Experts of a small language model.
Size: 20 layers, 29.3M parameters.
Experts: 32 quick GELU neurons an expert, 8 picks a token.
Training: a variant of Adam for the experts, 275M tokens.
Below are experts of layer 15 (counted from 0) of a mixture-of-experts language model. Rows are named router (the router's row for the expert), up (a neuron's input weights, with its number) and show model dimensions 0-127. Each number is 128 + 24 x the weight over its row's rms, rounded and kept within 0 to 255. Numbers have three digits each.
After each expert's rows: a language model's description of what the expert responds to. This comes from a sample of Wikipedia text that the model never trained on.

# expert 26
router:138146148097101116121117095147143114151085114141111161146131177144163114110150142105067113116168135143141109126117131153151127159156092104116075158155141054087149161156121119157133133145149096143126114140147156084125129147131145119115092142123073150135144114118144122155156153108106146101109123116136149134134100123147140135128116113119115127164131126135107135119147094145147137100165
up0:180125136133135095105144128135141158128111108123065128146148142158115109135161141102114103107119131125113124145098096097145137161093125125109152149130164104101102158103123120149108120093135111143145139104124185070101139128135078124151092117098112088085119115147120122150107137116094133097117138128110128138118094103147138137140074166161098128129131094116158111099090152190167095133133
up1:139136142132081148114111120142186117140129118135118139115124119143136121139143149118162160098141125130151169117115103109119122154140213154058153148125121143115135142137147083129101153149148119127147144122110183114094124158140106084127128116197146108074116164108141122161117182148114114101142138094153129101087143141119089157116129142139164150058096086142090127137154101148105102167114
up2:133149138102116095111150150161124114139124094124153153123111158111159122169146180120095117101186146119149073082105156158139117079107103160154120151128122106097155111138142142166141124122180116141169083118130127134115154107100142113136147184176125136161133098154163090134137174122108117120103134091131169118111108099124126154143096127091097127141148172085124050161102132140156111122169
It responds to: Middle syllables of proper names and rare words after an initial capital piece, such as Dum-it-ru, Alex-and-ria, Marc, Pat, Luc.

# expert 36
router:091175106131083150120134124127111143158119125147097142106121144155156126080121144089100111100173076170158134108099167155151113134160120129151119107153134127153132146153131152167116116091119104140156127163106146093119140126132141131121114130108088139116143105111125095153112128101108134139136136128143109116175070176092130148116113087153137124110141133140117107114123112119113121135119
up0:139103110082122124108124150122113110170151158133152139104096131153115134113139155102099137113145115171111120121090126172080111119109141132085129138121142085124190109109138155107129087156071129147163131145087118129134130105134163168113116175131140138171128106126101134138137104124139118164128126090139131110147110130135133144084111156121121145129144135125133114111151135086081143119123
up1:134132147116118128094150138071107127170131137137133181079073084128150109127121144182160136135159119136155146094123156147124119096112106126141093087111159150126097115132160132145073117148105117167110119152120095107118143138153176144137143109166122139132174118158116137090136102115092138149131104107133130146122115142119121136178094098115138127089120133155119098121111116121120101174130
up2:120133128134140074151144123123129181136123139124144166154112139139142129081106120091076109109120132163126136099115133111117163149192129104123132097146099167118155139119135177103102130109153140128154118158082132159146124114152140111124105106101086152120125117127156119092142152149127073156118168156159171131117110144111129148131095141141126113065143126121114132143081106122115128139133
It responds to: Opening letters or syllables of words and names, often capitals like V, Bl, Ad, M-asc-ot, plus table separator rows.

# expert 39
router:132112124131056154103114115123096128173107129150079129130133183135147144127132160142092110107180091111129126126124087131124147146134105124149060115143103114128129174132127129149088108135123156144156113132122142075114141143133174118119089121129092105115146103149143107174143119105121132126141094130127090091122110131103102150130114105130109135151140148124099120064151088131102164148134
up0:102132130153076141106099098104135119187146161138090146099099142146117163122063133153156129088132123059127098109105124150157113136160112127132105116138121164155090150167103150142111106138121123115090113141161143164105143125105112106138070118149127154118118103166157085172164114118136151113107116128105145091137079144121105157154116111164104136168131156122095105129162124090120127134105
up1:151120135167098135081153151127142115178111143112079129113062158116135124106086145084125156094150121132118119148092119122131110154136101119179107124142157109094118149107136130080135139096148162115141107163084134090156146147101100120132109138106090146102114116145109080117177124130131151133112113132138110135133086193074171150125101092143109125125178133121131145133171097115117141127117
up2:111120136151077131087115107123104134163115090136076113074120122152121148133145117127141124105119127126095146127100116136090120170143121130155113100120092080139148162140114118148070127171124121130144093172149112138121108115094117091131128128096087088118164121105141111140086107139146167120133142150170138068134123147098159119159143086108098098106137106060165147120144120088101071166139
It responds to: First token of personal names or titles in credits, rosters and tables, such as Kim, Cy, Ty, Sam, David, "The.

# expert 37
router:165134122111092142153151120118130123165088127156081107140076148135140129144140148127086134162132099111167135086093130138122170094160125137136064165166116117121093138183170112155148114142122133129166120100129171117094116161119184121130144140121131142118114119125131078163125152071128105108067118139158163092119150140129118119151088092155134177130133139121093131133112101151132097098135
up0:120137115136089131098146111114135143116191154105129120121117138123126179145181124181108121102098138101129097112075117135161112132137190110108126087136112153146128143131091135114130103146097112116112107094135164078144138164154176117143106173098104135164114135106084096129132115161122103137078128135138081096115117170151094097118126124163128115162162134149056165106133170132118132140129
up1:156176167113066117137137103126157141153135108154093149132114170113133144167138135080107141116158119135131098132130107086163121138138124176120122103084135177135114128162111093144113137134117115162153142140144165132110116117148105113099140110114120152124110161104093078145094149126163097118082123111120103097096105123087117138117164137143100137133123080100158140114133160109160116139117
up2:150120144146129108099118144143128121153082123127121116133095144120125131114124091125088135156116088110088122088117146096088119139132110124160100176152146138153163140073166109116146163122138158128155140156161133115145120149096184137148151112097088099144122113115144103159133112101137093110077154107122136210103099130127142117177114125183126160154140125139117142110088087127143079109144
It responds to: Mid-word suffixes like -ist, -er, -ard and role nouns such as player, coach, President, Minister, politician, e.g. Reg-ist-ration.

# expert 33
router:127096114129090131164140112112118094148114125149101103169129168128157135063140163156113094122135103160144131122113091158109111131132159106109086170174105137122159146151110138139113102133151142137138096114134172075127121146138123109109108133130112143127104133142139093179133138108120105120114152112146113092143136116129096169143130106123087154148096142139082120085125124138116141134135
up0:118109174160155167137146120113095100132134128115147099152105134142089104086134157110103109107069105123121189134152108117091113096072120118127128100141154117125164103144117118147173149085128120144142128140127125101169137117173096147123080161152121118139138130109165086152096159124155126155084112129141096126152121075139096146178166104114124113132130115135132121089143115110133100176081
up1:118115104091090137113125105151106132132163127125087106166090117127123127153131133144138131130134122148169133131148144097135141132172082135112058145123176128121092130089111138162130165133119106149112142140122120166152076133181140132135114136162148120134161110143161098135090092097164121114150159074124082154142123079098163151101102118130111155185132085123076142136142104148148118103127
up2:105129170125139123179116154121132118114163137122115121125118134062106134052107139150096126127101094161088101157109125135128082133112157119129126142126137132083134122085105158132111146084122146162099136109115148097108151166133106129099138129147116127141116100134136104159108094092186085128145129086088142175115111128116127139119138114172120107191111112112150163083111112153160141075117
It responds to: Common first names like John, William, York, and final pieces or trailing commas of surnames and place names, such as -son, -an, -ford, Donaldson.

# expert 38
router:121117099139082147094159106126112100194109091154116141142080167184170115118135168134116108149167093131125145090128089154149128146136154128111090150178141128139153154162127092136106126141124141135144130128141159093096143138143138107112120129117101141137114146154155129151112152140072128129089123124143132109135140159112083156117118100148117129115131136149082104104141092111106145128120
up0:092147117128170090117120148178123149155146112159083108152164097124137166132137107126161111142119102118110144121132135101188117128125170153107144155133148150195171122122121142147139159107054166135161139160110104112117136162135120102132120153149146107144137149113130138075101148124148147117111161090142129151140135182160168136113121116152131144152137119069131148099144125156161119130128
up1:212116140109104112061089151095134135156115144152103109119105169138174115115115104164094166146145105116139151130143108167102083157132109126113082150151121107143138117159120102162132121089194115115119135137153150127112147151164112135153119112109134124115135125156102146142147117108127150163113134086140096127141113132135120135125088113140134092130158165137075127118141118145096117095129
up2:122124136129076120134135156102139125130119160198173123150107103101133112150139120091104126086166118125098118108109116182125147143081158141152099105148155122154163092123134115124119119174100120125151168134062127134119170122158169138135129137100128174140135114128137144116115115137120110096110116138143127101127151105109101143150133158114176159117142128135083138069166138090152117134144
It responds to: Completions of US state and place names and political party words in election tables, such as Nebr-aska, Washington, Liberal, Labour, State.

# expert 23
router:117104101111065151137182153161110178147145076123086164102083153103148122109111137078116123116121123157139139127108085142113134118150127129142079121160151128149128124134148121092115122102119125173139105166135121118080127173137141139125110140097062094117125134127134119165142133074145149107091105114095162120105105142132112156114132125158138157121159129101123149142116099162133125124109
up0:115151132140091155102141153131139128125123105157128109162102101119132103107126132108128145065109161101124093137098132134135125113118110141121115085147115150145116106143160178107092079109124164137105078113112136132125102167174092158102146104123139073134134165105139119121116116137141139109078120096098152115119113054122137106139131128104140132158149137131098106143094091165110159123108
up1:111142139110151145135152142125154180123159105143103152087140112117139101128137109066109121130168151141090109156110091126117127156156130169118132112108094119117155103107128129092122113101121072077100070165153148143140080139158116138152142112093073069161120133108158144145147118104142155082143124149130156120136117126095140131098128127144112125143206163126130110167120103169095083134137
up2:114177095163132130131127074159135117129080102122090111116116141105180175122126154151127119145100142137170127079105118118129091120130131159120110123118074175110147111143161120106110137056157122108088139122125132113134162138103133110154147096069082124145126173127115116119112125133160125155138105118160174073116183102115117144127096100155129201110094142138116142137100115141148116136105
It responds to: Inner stems of longer words, plus adverbs such as due, often, very: turtles, violin, Tuberculosis, basketball, bridges, spontaneous.

# expert 7
router:117125115082123148169094148103114145132154081137096172131115150138164106093103138119122105136151067182144137143082156147135128081136097124182102124179147128117112150136129116173102139102146133194144151146123125128111131162134150097117125120133105113133145088146141113162146145095158109135115131119100103116129104148086098112134121086159116122110122151151131137125124099119135145108128
up0:160168140156119164169129167116141088166114094124104134129116114158163079138129102144088105157136135148125089098061160102096115103088095129092148149105121088122117129167145116152135129120120150131134137168180138146130149123169135095124122115168077137067113158137129131154086102091140153176130122128113107149163151154129123101127117129167117168093122144094141122107142110122114084118124
up1:125116208157113091167146155112140078114131138149147098140136108105181115101105142107149127134152157128118114155115137118136130123123177159112127116126180132113118113138114119140094145134175117138141127087082092127143096138157126126140160104112125095145148101173163108132141108143135109087126169098136148145141137153122162094121097119117117153124133158140089049171130116105093165135130
up2:115118104140104193112129116156098124119174121153118114120081122098100144123110174136122159177112123157120138108116100138145118081155116089116127146134103103126128144122155120179127127135149129155105143149150186101151104156143119113175100120134160163117116095160078130140133138146131112166112142145109087104134115132090107137084149100113063162160106116100130172136121070119176126123130
It responds to: Lowercase first pieces of split common words right after articles, such as trans(versal), dis(figured), mass(ive), fl, wind(ows).

# expert 3
router:130125119138109156142121117125103114145125104130098143113137152120162119105122141121115106155134086160126127145110107155142164130157146131139137161156104097113106152127200101140128146106088110148137118117100110077092146148126151091151061112115105105094124112113145083160150169105124128118142163114133137139133139134112128119111135087141149116123134129149096125113095097122098168125144
up0:111111114114113115076164109149166155138166130127148177113159114142130126108139094128112064131167141142120140136126098130118124107164114147150143119097118163105114134112163149152125138123085125111124091125127084158115153143145165113140119098124069086152162100152127150130195199134123129147158165126118134115131119090154105122111102095125132081153075103121136091143136093151108121172116
up1:093146110139127092135117138104092123138167072110098117088113114127144152128079147112123175100140161128108143115135108125095113116104130119178147184104099151101134123149166130093156120153104115110088105114074132105130103159117131077122111133149136122169102134185116084139131126140141117134111157143125129149160147116105102110119123139145110108151069132117098117140109135097108174097152
up2:139133126106063146102123132160155092154149141114120111083167123138132101123119135151107173112106123116137145104099148107137156128111138158101108146079163163150110144131148124122113118133049103129126131105160117112144150142128158117156099146125094128134132104138170155141139136100079140133136131149126127146148110088136144154146127165139155088106151155117104128076090148129107093109086
It responds to: Field names and headings in infoboxes and tables, such as Land, Mouth, Opened, Spouse, Category, plus direction and position words like north, up, head.

# expert 30
router:138128115154107127129130120096115111168115136099096121166092145161167126116143146138080071120169106140143115110084100133123122141129104138146073132137128096121147157178134133139118131139108144143145080095085170115101141133151137134112113163108059130146137098118151079192154142086136135106119110130112107122124133123115110135129113090118159171146163158156101135072163129089107132129148
up0:118174138109157109129130146119157114096136103123131123135132132172146107124141104119126177133149116075154183117083113162119147164147139121160119151135166143114142108120158131075155121150164146123129179116137128159104142184151143137099121148095085124137090118132119149128081129121143097100125110127149197155143155138121139154137088129128151121141104148136168107181128102145147105102201
up1:109155182136160133120093110101149144105128152126097174145097139119112160169121105120086144116150134130185130111104125112076132091163095168105093095123092110134118159112122115088115111127188132152091144082100131133139127124144126127091131146157112087146144123114162137173118147085141124140104107123086124139111131124102090125131121119175109077110125133086097147131168125140143130137121
up2:103130069115105111133141135108131138130140109142112134111077122100135137178120146074060127159112136121121137092164139078136153131125150093150136102126171105134129109143139153159158121133093145087143120107121128133096128142107104149100102145135130140115131115106156157119107131129117134122140099127141079157099107106155154090127143121127139137151140092145119117113147137092143148089101
It responds to: Common English first names and pieces of surnames or place names, such as David, William, Br-am-ston, Laur-ence.

# expert 17
router:139128113138111128121101137129136162142129132144130159135117138149180129097127150128125064149130083175117113110119094138134142116133109160100109134183152115151136144150158134111116144122116118197135118150130134090066122179133161128098148105127077125133142115140149112172159165103083131125119137126115133099133103137123128131119083085144108147106144166175115121097145069133150155155099
up0:104117136100151122101115139128117137127221128117169107162119127149144115125142159118134107180114145148113157168146112143170105162172096113123144155126111146123123148131145132105101128126145172139156063107122117116138091156124106164139158166120102114152155136148134128120132120141123087115119103093121173134128110145146107120137084132146060126132118116129088125139119123148109170143137
up1:118125203167124154133083156077098136141098144169120115134173106122113146140108155113131134149092165144158101138113107150128122103114134124079121123128153112100110131120145178083135166116138110087120134135109144129103146136145170102113147131091105117183188111158109135135102132118117139102147157124156134139152122154099115145151101113131102122151173130162104133116145118150118142133170
up2:140112163167111142087136113073108140145119114149107091131127127169123128111146125147103146121067090110108122151107126108165142113127128148138157174149162129100118094162138129131178159143122100116077145118105180089124125148118128117101122151141176151125124132143139168122133172122071133157112134130137139153139158106086099104153113092126142145114103127129096133140116131150162154184135
It responds to: Short common nouns or noun stems after table pipes or headings, in sports, war and award text: work, pass, film, song, win, stone.

# expert 25
router:121081140112091162116125134166130152151124119124091121112120143127121132114120148136099093124130089120148128120093115130104118111145128121109071149168106141144143187126086144091134150151149133117149125147125136086078149157164171098133105143137083103122150132124140095179150132070109090150079114128112128108110095107080131137139141102124119130149149156140110140093110076136118154105127
up0:133152172125131164137096154133107155139131166126109098142110143127145138085168121106158144082133111126120104150115155116113091104103110117146073164147156156132145151163099138123112114096132168113130102134114124135112122149134151154138131131142119149096104137162087138129169111097169109139114123117096134138134102153097171113193130096122153125115142182126094118106129104119134131127133
up1:106130131092115130100131122108158110127144122122129137107143135136102137107152110142134112112163113110120146147140157118152104107129114161102119140120121135135128145117106140099129186116118142132132110136069111136078167097141146112138138137159062143145151142132131131173137150113109138140097090108101092143102149155072145127145158114115138178116131095147096160148123140119165126158149
up2:100059186118131131112114142142116111160111159094122107086118141088103145157142198085134128090148113124136130116105122134098106119182145120158094137137102161116165160114122108117105134165160160106134116125107133121101147138172091098119100136143104109105120108114097118130132135113105123122133142105132122131128114104101136133149168118132127110178146137126128048126119120131148140147120
It responds to: Capitalized first syllables of personal names, often Korean or English, after initials, such as Se(-hyeon), Do(-won), We(aver), Ho(op).